{
  "d_model": 320,
  "routed_scale": 1.0,
  "norm": "rmsnorm",
  "rope_base": 1000000.0,
  "rope_fraction": 0.25,
  "attn_scale": 0.177,
  "parallel_block": false,
  "schedule": "wsd",
  "batch_tokens": 65536,
  "doc_mask": true,
  "dataset": "wikipedia_en"
}
Below are experts of layer 5 (counted from 0) of a mixture-of-experts language model. Rows are named router (the router's row for the expert) and show model dimensions 0-159. Each number is 128 + 24 x the weight over its row's rms, rounded and kept within 0 to 255. Numbers have three digits each.
After each expert's rows: a language model's description of what the expert responds to. This comes from a sample of Wikipedia text that the model never trained on.

# expert 55
router:113121139146147091113136162142105122169142092163100102083123147107137110124147144138131108156199106149081112161080161134133096114119124113138156146117147113107133134143159108172085126117113124095117151137104114153100153114167106150082173138106130180126116152156102097137150160128097095088170183123108133144090166091160102142130155134105144130130112107137105138099130113116169130143131127102105125127106103106095115128130146132134118119100181111132164132100129145146144148093122134
It responds to: Word-initial stems awaiting a suffix, such as cred in credit, success, compet, develop, requ, rece, in general prose.

# expert 57
router:170155091194100137124079125166086116131108135140105140111132130116102151165085112090120173122130150190115118131123142103139162129107113145116124095084099137152091099121156150117165140112151130131124142106111153164159116148123123130153120141149150057138144109140107134115103137120127098118153134143158108144133121144124084122107080132114117109117144144110164127134122123101134117145136106106124175148122048077088158136137087146132143153160121115149156101175160157087137150135136135
It responds to: Word-initial pieces f, ch, v, g, st, p after a space, plus th and le inside words such as 6th, wid-th, co-au-th-or.

# expert 18
router:151092135164092123118144106140117113147137128127130138128103103102104127102159099151150174138116141139163111153130144105126144170095100119126121155153111097136113149107133112145140192119140131078116105134148116142133105091142134118157112105161141113117195135128121146150134142080107114149133112171112129144101193180145106158118135128114136142118160143093177163094139129139133153103151151156149165110133109117122138094154121112131085145149182115146105134147118139146083122138112114
It responds to: Word-internal pieces, often right after an initial M or m, such as m-ount-ains, m-iss-ile, M-emor-ial; also her and His.

# expert 10
router:099143100112138154126134106130185101141083112099159157139113151103131083094151129126147124123109116085110141131120132150145107080148128127098137171111225059148100137088178132112093127105145142154112097141111149131147113148130098124125118119126194110141130127161129106159074166139144141124117181142122141108130137144128086119107133131125135075076138153091123106111147167076148102135117108121084120140159121117122116115138111143104110131118133121142103098086091153126100120150154133
It responds to: Line breaks and leading pipes that end or start rows in wiki tables and dash lists, e.g. after sports statistics.

# expert 17
router:122101088136122149141129107139163072118173122079120126143089115145129176133112130137126143130152137096155119141154172105155111141162214125141116162146132115136117122173131118130125116111101100140174144113140146105152119140116126133154115119154136145126131087167128140122138160176127138099148159121144136118142138153180155136157097146123144127146103147130078129123126101127139136130114188124120123129138144121145146106140093128118115098101156123171131154147107129066107142151130110
It responds to: Mid-word pieces such as ant, aint, cept, press, br, r inside longer words: relevant, maintain, pregnant, celebrity, perpetrator.

# expert 52
router:111178137144105062139143190156115146131154079113113159104155150175104147108121124140138122138109132112139107151107113169121158147131137121119145169147110119124134133135103151151124155163133121138148105106146129163086167134118129123118125102138132129114100135162125159155129161136138147108124161167122137172129101139060150161086104135121134187162152097141114123065108138099152118182199103150140150110122159140112139133137136132111117108133115129114101106154153147098104142168124126
It responds to: Word endings ing, ings, ight and ign after a stem, as in starting, overlooking, fight, Episcopal, plus the word made.

# expert 27
router:144112116121091093151152122128158147114121090153121136101152098138103122114043089142113147150115142128075144095132123109141119159118086103140103193132127080183118144164115142125110087139119135131101109127138132151133105144142114124098122149116109151145083103166126087093102136168123167113140150160141135143131130130130129140154160129122118116174156140119151141115124090168118106149158126107101162137145098100167153088155134150069142122089103122078136151116128155108149159131125177
It responds to: A pipe plus a capital letter opening a table cell, usually a name or place (| D-ale, | W-irrate), and "- D" before Domain in taxonomy boxes.

# expert 36
router:121135121158124158135150095155073092093132166101100120120133101134136187159164120132134122138130099119109146137184119112080127169123142117148106104156085112133130159147103137136145158146119144174090107174171125126126103131108086133168132114138130117112110106112155122156128111155136132147104134105120129147140120156153102092110141146136130163166142132132155124168138154142099124124105098160102106127114122171089131143159143145122127129093121131167100094122137149116109155132133119
It responds to: The suffix er ending nouns like boxer, producer, bestseller, plus runs of empty table cells like "|  |" in lists of roles.

# expert 23
router:124096113130153103136114080158159173161167154146113154122097129129140119120140119086153164144130148155140140125169143116144130113190161129104123116145096098114080145132149105099150169161113114140106165159145153163133100118129141113148120112122116123161151114120135087112104112102095162091149141096120143111114088139121143164090158129110142104142088139156128119145137152132094159099153094166102150098144145100141142122144113089161192122138165150143107102116169139119143148119194154
It responds to: Word pieces st, ry, ran, che and capital O/St at word starts, as in understand, cryptography, Zambrano, Ernst, Stanley.

# expert 42
router:145113097115158175143133114129133155134149115143151136109117078088117123109162147082133151158150118176124136130062152130141117174138136157136106122143118134137113114154149091133129159084062105098143143141086146121109131126141150116104102127164187076110146125120167119094133098143152132098168102148142138092117114091125156073092155128129129124099124113107169165125121159162141138114126146112150121126123133108119162138133147121155155146121104102109146142164146109092175127152081190
It responds to: Single digits, mostly 3, 4, 5, standing alone in tables, scores, codes and decimals, such as IUCN 3.1, UTC+3:30, Line 5.

# expert 62
router:131104088172144171120148124134132163103126177102071112115142148149120142089132104133146208140151113078086144092115122097133105101122079112143109115140102107127126143119109091108126108157116134080128155123107149116097112120160165160143134125093101113184101151141073107132151104102148127140103138138122145131140110104158118093119148136115110104142154135130170104128088114097139118119181127134173156127105091144183159128140109133098132130110168162079142120139111148123115151097126133
It responds to: Word-initial d, de, des, dou starting words, often in French or Spanish text, plus digit pieces inside years and numbers like 1962.

# expert 15
router:108115124075132102135158101145105126134156138175190115129141153107085099112156108102174113120103117173133122138118138143122139167104130131084131108135116134132149123140112132135106186123155101138129154153134128114138111138149168135134118139161170111120088125127171153156113123099136157107129122112124133125121107151143111140137117142112097151157156140163172167128130101128156142142128153095122090128160207101102097110148152156128130135106167112114115112137146142119170109140141110
It responds to: Word pieces act, ject, direct and capitalized Act, Open, Sing in words like re-act-ions, manuf-act-urer, in-ject-ions; also dollar signs in LaTeX math.

# expert 19
router:148157098104180120142126132118122129157163097093111124103137138101116154157137116112159141155104108132105149117156133145177089108124120101159124116131107085145096137157123124107176194147163159104143209090127130125176148123115134168098125128154131122157172121138118138115167132151152093154147130160088131176120175127145109117108153139129131142081119145113119148137110166115068190104108135145148088123103134111172110114137121164113115113178154122107130124125162131181150099133097144
It responds to: Opening = of new titles after navigation tables, infobox labels like Written by:, - Born:, Personal, - List of, plus early, late, young.

# expert 58
router:165145126122072103123133153132086142142111152109161107123081113138120110165097138163135091109133151144133130171142152114111158119158121138131174097170160181083138140108096116167145102099135136099108128171126146097125163084131146136148117106097124123114111170156133171119136082165132144145167073112130119100110141104155106102121095145111112127114144110138143114105147122114153182138091120123171079149088131077096128116137146105119122151088103079130142164132081143183129149124130155
It responds to: The digit 0 in table cells and scores, the letter x in annexed or Felix, and endings ial, ual, ible.

# expert 41
router:133142161132152140121123099132093119146121139112092173113090145116156144153128140138140128153129125102139113150118148099126131174111156156130107120143105119116125119124114152121133134155109111070146100158118101158117111163134109113108133117128113140129129125174130175147151158126106151151098149131162132149137117091079128095103122127118147093081153104138121131123132124137115127159157149121091146117133079142141160133143124087148096111107174111119159091156164136142174126159096120
It responds to: Standalone s starting a word (sashes, sight, send), plus semicolons before "years ago" in infoboxes, "up to", "and", dashes.

# expert 38
router:114106152087124107103146140121113149137132127130177174144136147152110114120080122108073153143110168151150125167126076118156088132113116141087114138167130088112121151133115102122130101151155148108109127155112130111131073175135137106142111121117132086183145106075134106124137160123153128115128118097128119169112138145098154109111133123123114110141085154121106092113163144089147112176146113124129138139179111144184127120124125099093179101133093131148127203133150107168121152169113150
It responds to: Pieces n, sh, th, Sw, k inside or starting words, often foreign names and transliterations, like Sněž-n-é, hl.n., Th-orsell, nick-n-ame.

# expert 46
router:150120098181118136131135116159112128097108144104101133120161079107122118126149119104105106111193184113121151116138168164178138152151173102118101085147129107152097134100122129094143145141140106123140183151119150134154151098137131129114110129119145144141116103162140158110143166153147129129117131131154149129129087123115134104101132125134124095112131134070128168131138113091133105095174150088094153125138148106149142131139149138162116110157098134188117107119113170142132110114138120
It responds to: The piece m inside words like symbols, hemoglobin, km, and common male first names such as John, David, Michael.

# expert 30
router:153119115089108120114119137047124143106113171105140099106157128102123167134099152191123131135110159100116123097178088127143125157143100141135142099148147102158126114160144129113148125114122144135108134124121155144098153146138114152098147160133132170140142126128166169113163129115122093158138126084172126146133163108090136141110136133127128122157123119163120143137144135105122110151119145139109139090121161120106152115129181107107126109122186142145123177128118116183126139129110129
It responds to: Periods ending prose sentences, often fused with the word's ending as in es., ing., ia., and usually followed by The, He, In.

# expert 25
router:129143152072149100128120133127113178108158157172166142133166162108107121129128133139128101128130138138131113121112119127105106156139115075174204135142093162165115114111143117127119125131165153132121163140118103162138145185143133119102140120114100068143144121129115127103084121129153105142145116116128123095128173113115139129118104133140132128174156086124087136133130047099125141128107127133144128105139162119147183182116139104126126145097136156148148134146156125106087123092147084
It responds to: Double line breaks ending a sentence or table before a new paragraph or == section heading ==, plus fused heading pieces like ==C, ==S.

# expert 3
router:125139123119160132130129097111134092167105113182152097141158131160081109145109145129148165141112121113103079146157148105184136128121095160150137102102134108106113146121106105107162142160109148142168130129099142114156080169160120132075113111135116140126133107132167120128113128097131161130147106133130133130128144161138081113117137132117115069114081133149133088128083117123104157132091149108137151113074111118116126101161138127107101128116114128167149107142148117117121148161107112
It responds to: Word-internal fragments like l, el, ain, ath, ass, oss after a short stem, as in sib-l-ings, sequ-el, Dom-ain, p-ath, gl-ass.

# expert 31
router:090127131172116159146131115134188100155076128158176135115123151130118190138152119113148105109142120124128134157133117148141121143123150130100122171147112122088116120109112120131142120084103121180115091143105130080130095123121109156138151110133109164096118173107125151083183111134169140146144084173100138120149115149134143117105125136129148143125130115146115137161094156125106127125132120104053134125133152145141178098134128131109136155152099130132150177091111128147134104134157119
It responds to: Prepositions in, to, from, for, into after a noun or verb, as in comes from, rural district in, in order to make.

# expert 1
router:117081098071104156116131129098161105162115122154123133139132144158141096149151126146154152141129089092160124129153103092138135152118085142177140122094098131126136151085114110125123093176125142145138161128115160169100091140142143131144130139102165085161191100146135095146123139149126112095143153121128145144136112122149107144150096122107128127131113127115138134136107144116113118137101095156098126109160159148105095145146159144063100153179103116160120118107143156080100167114091151
It responds to: Word pieces w or W inside or starting names and words (Milwaukee, nationwide, www), plus sequence adverbs like also, then, later, now.

# expert 51
router:156115079168158125108120098130164152125202138093152082122161159169107134145132139183136159130122105128099124119128149106130117151153120150123124148088123122095141154187124123127125148130110155163109087133109140150163146105145167146115124105177108105154120132118160133140103149108153102098148113138125121151145099075097149125136087156117137130107119119122115154150122104154130142133093133121063153105106098108122158116137121134140087146117184140142104159103137167125100132136125157
It responds to: The first digit 1 or 2 starting a four-digit year after in, from, commas or table pipes, as in 1985, 1947, 2023.

# expert 59
router:152157120134184133137131120117114112107070156094099101122148143116148126135163138115128128138114122096161116103117073100139103165148104176090125136133116113184113128121116082124145156116080121131104139187101158144138146108138142128125137137129122166144127143059137118092129103152140121136144154144150136162131176135106136103124168125124125116160104157134129142103157164092145117126101124129097092104119124080143160156122125127107105143145107149135130124123109088108116127163120145
It responds to: Semicolons in lists, taxonomy text and table keys (Pos = League position; Pld), plus clause links like ", but", ", while", ", they".

# expert 14
router:112107136119061106121150108118168121089115141132078075125168127167140140155121140142133121103120138101143123147138154111130105130132095161179117085103175113077122133117124134122123148118112118095088154068119176111092195144115118154159119112174121135138108122143082136147122101139108148163111079089085122103144156114096131094157128139118147125153166114095163108146132157091128145135169109102115137142122132127138168128132132145101104160126182141079117113187088135151168135138104125
It responds to: Bare space tokens and word-plus-space tokens right before a number, as in Fall 2023, Highway 14, aged 76; also before following words.

# expert 26
router:156107144114128091100112115151131146154161148158157143136111144132127187154103092112096093134109128159151101123134139120143161109123109158139116079177158159141121121159106174104110188129169143160169079092107148149117105102138156128091097100152149164112121141053177127098212136151137134154129112096124151132132140181093126075139114138127142129139126164146111123133151127105100106121117109195066117151129092128141119133113148116152131156110113144114141109113110142146124106140112126
It responds to: Colons after labels in infoboxes, lists and notes (Suborder:, Note:, namely:), plus === section heading markers and list-item starts.

# expert 8
router:119059126158173148102134109140101110099077124146151155099154170149100118147109117129131103115139113124136121133114115114144128159117132118116183161114133139124135151121114107163100114134153134133130138111105103168146090141102140101153112112133146087185118098119148114145121178168123117110137114101141123133150146113088140147138101119113160117128092163114111150172128134148152123156076117123121150107130129156175178115137118111128133146126156115103166126099106104130154131145135122
It responds to: Commas and comma-joined pieces ending a phrase before a new clause or list item, as in For every 100 females, there were; London, United Kingdom.

# expert 4
router:150184170167116159173132101095164180127134124117137140126101119094129097129133112129102130144114103161127115122100131155129189163149147115117151141095139104117161155100110167153138109104145156112144152100124138113143160142129107149116100122154139087160122113142136093166156119092104167118138156173138143111130081147121139078117147145104110153168164172154155133130130145146121126151126132067135141097111109098140132151143168132105153124144118173143125162100093084087140116131149165
It responds to: First pieces of split Latinate words and articles a/an, such as com, comp, lead, pass, prom, P-osition in sports infoboxes.

# expert 49
router:131111182120115166076149123123114160118115081163118110111114189128124092126143168131108114128097131156110129137112091122149144128119120108126135107158128114129130148084117127133127128109120161139137134105173165131150140122116105117157109115157105093125082131087115134149128166128128094156158136133136136116110092121106121102110115124120112080138138089080114106100139106160129126082121118138143094085192119156136137156132107128133117116164171134136141165143132123139153143099117115
It responds to: Suffix al ending adjectives and names (nonverbal, loyal, Crystal, Chantal) and pieces like un, att, ag, Royal inside words.

# expert 53
router:183151112133104093164147123145151135139127095125187152141097093102129133093129119104174142151136101108116109097098143123123119123117131143154122145164134148140103139128118130126162164089155109075114126114118119147143114148130139086141115094128087139125163144166133162095167086144140137102140121102110126133140095101073155166140107141122115138131123115162132060128109153157165124140153122192098181131143137169150133133122163144115081113161099115120126133155193100133132162096086157
It responds to: Pieces of infobox field labels before a colon (Owner:, Added to, Produced by, Number), and verbs like we, can, take, should, help.

# expert 54
router:121122090129127135135149124131071136144160135140130144091140112110110185140106149106119104140093117149105155091108110170141137129177101090180075148131128121154103150143107098122128089155160154113102088123116135094105118094132132107104127096157122134161090117145135141155108093117093119184136074110087127138139090104133122128133096132110128083143156143117154144104131161172114099124118090096105109123083135141119131124123158135131122119114130144117137128167114113094151157175103112
It responds to: Pipe separators closing table cells, often fused as ) | or s |, as in Preceding station |, plus the suffix ers.

# expert 9
router:119111099132149144114143163076159113120106144129134165157157176115102156076159162079140094113107138134180115124135091150104129100148104131097082103079127118139120138122114083103127108110154102137106142074071107120116116159133140170111116116136111139125096123127122093115143080115134177129147102144129145159146096086143170075142123150134137097143139147176087133128133113133123115158141134100128109123175136168102121141116097157133131107124124099181139072125078133107142143155108137
It responds to: Word-internal fragments in, at, ra, ta, ina inside names and words (Capuch-in, dest-in-ations, Roch-at), plus table cell separators.

# expert 28
router:108156120090104077105117107139117115110109151129081176132180150089131148135128128105103095146096142144127118124096187126173087151154161118169138136154176152130121146123130153105104192084105103116148123168116123139116116149127136181104104114133105111136145162096133162119086134163118183147137129137146135103150106105179120156152154123137126178151122100100109136121115132171136123100106124105105121139140095122151166157139113152170134102137079131142136147138101103142090113096150097
It responds to: The piece ast in coast, least, west, plus word starts co, Co, post, inter and pipe cells in tables.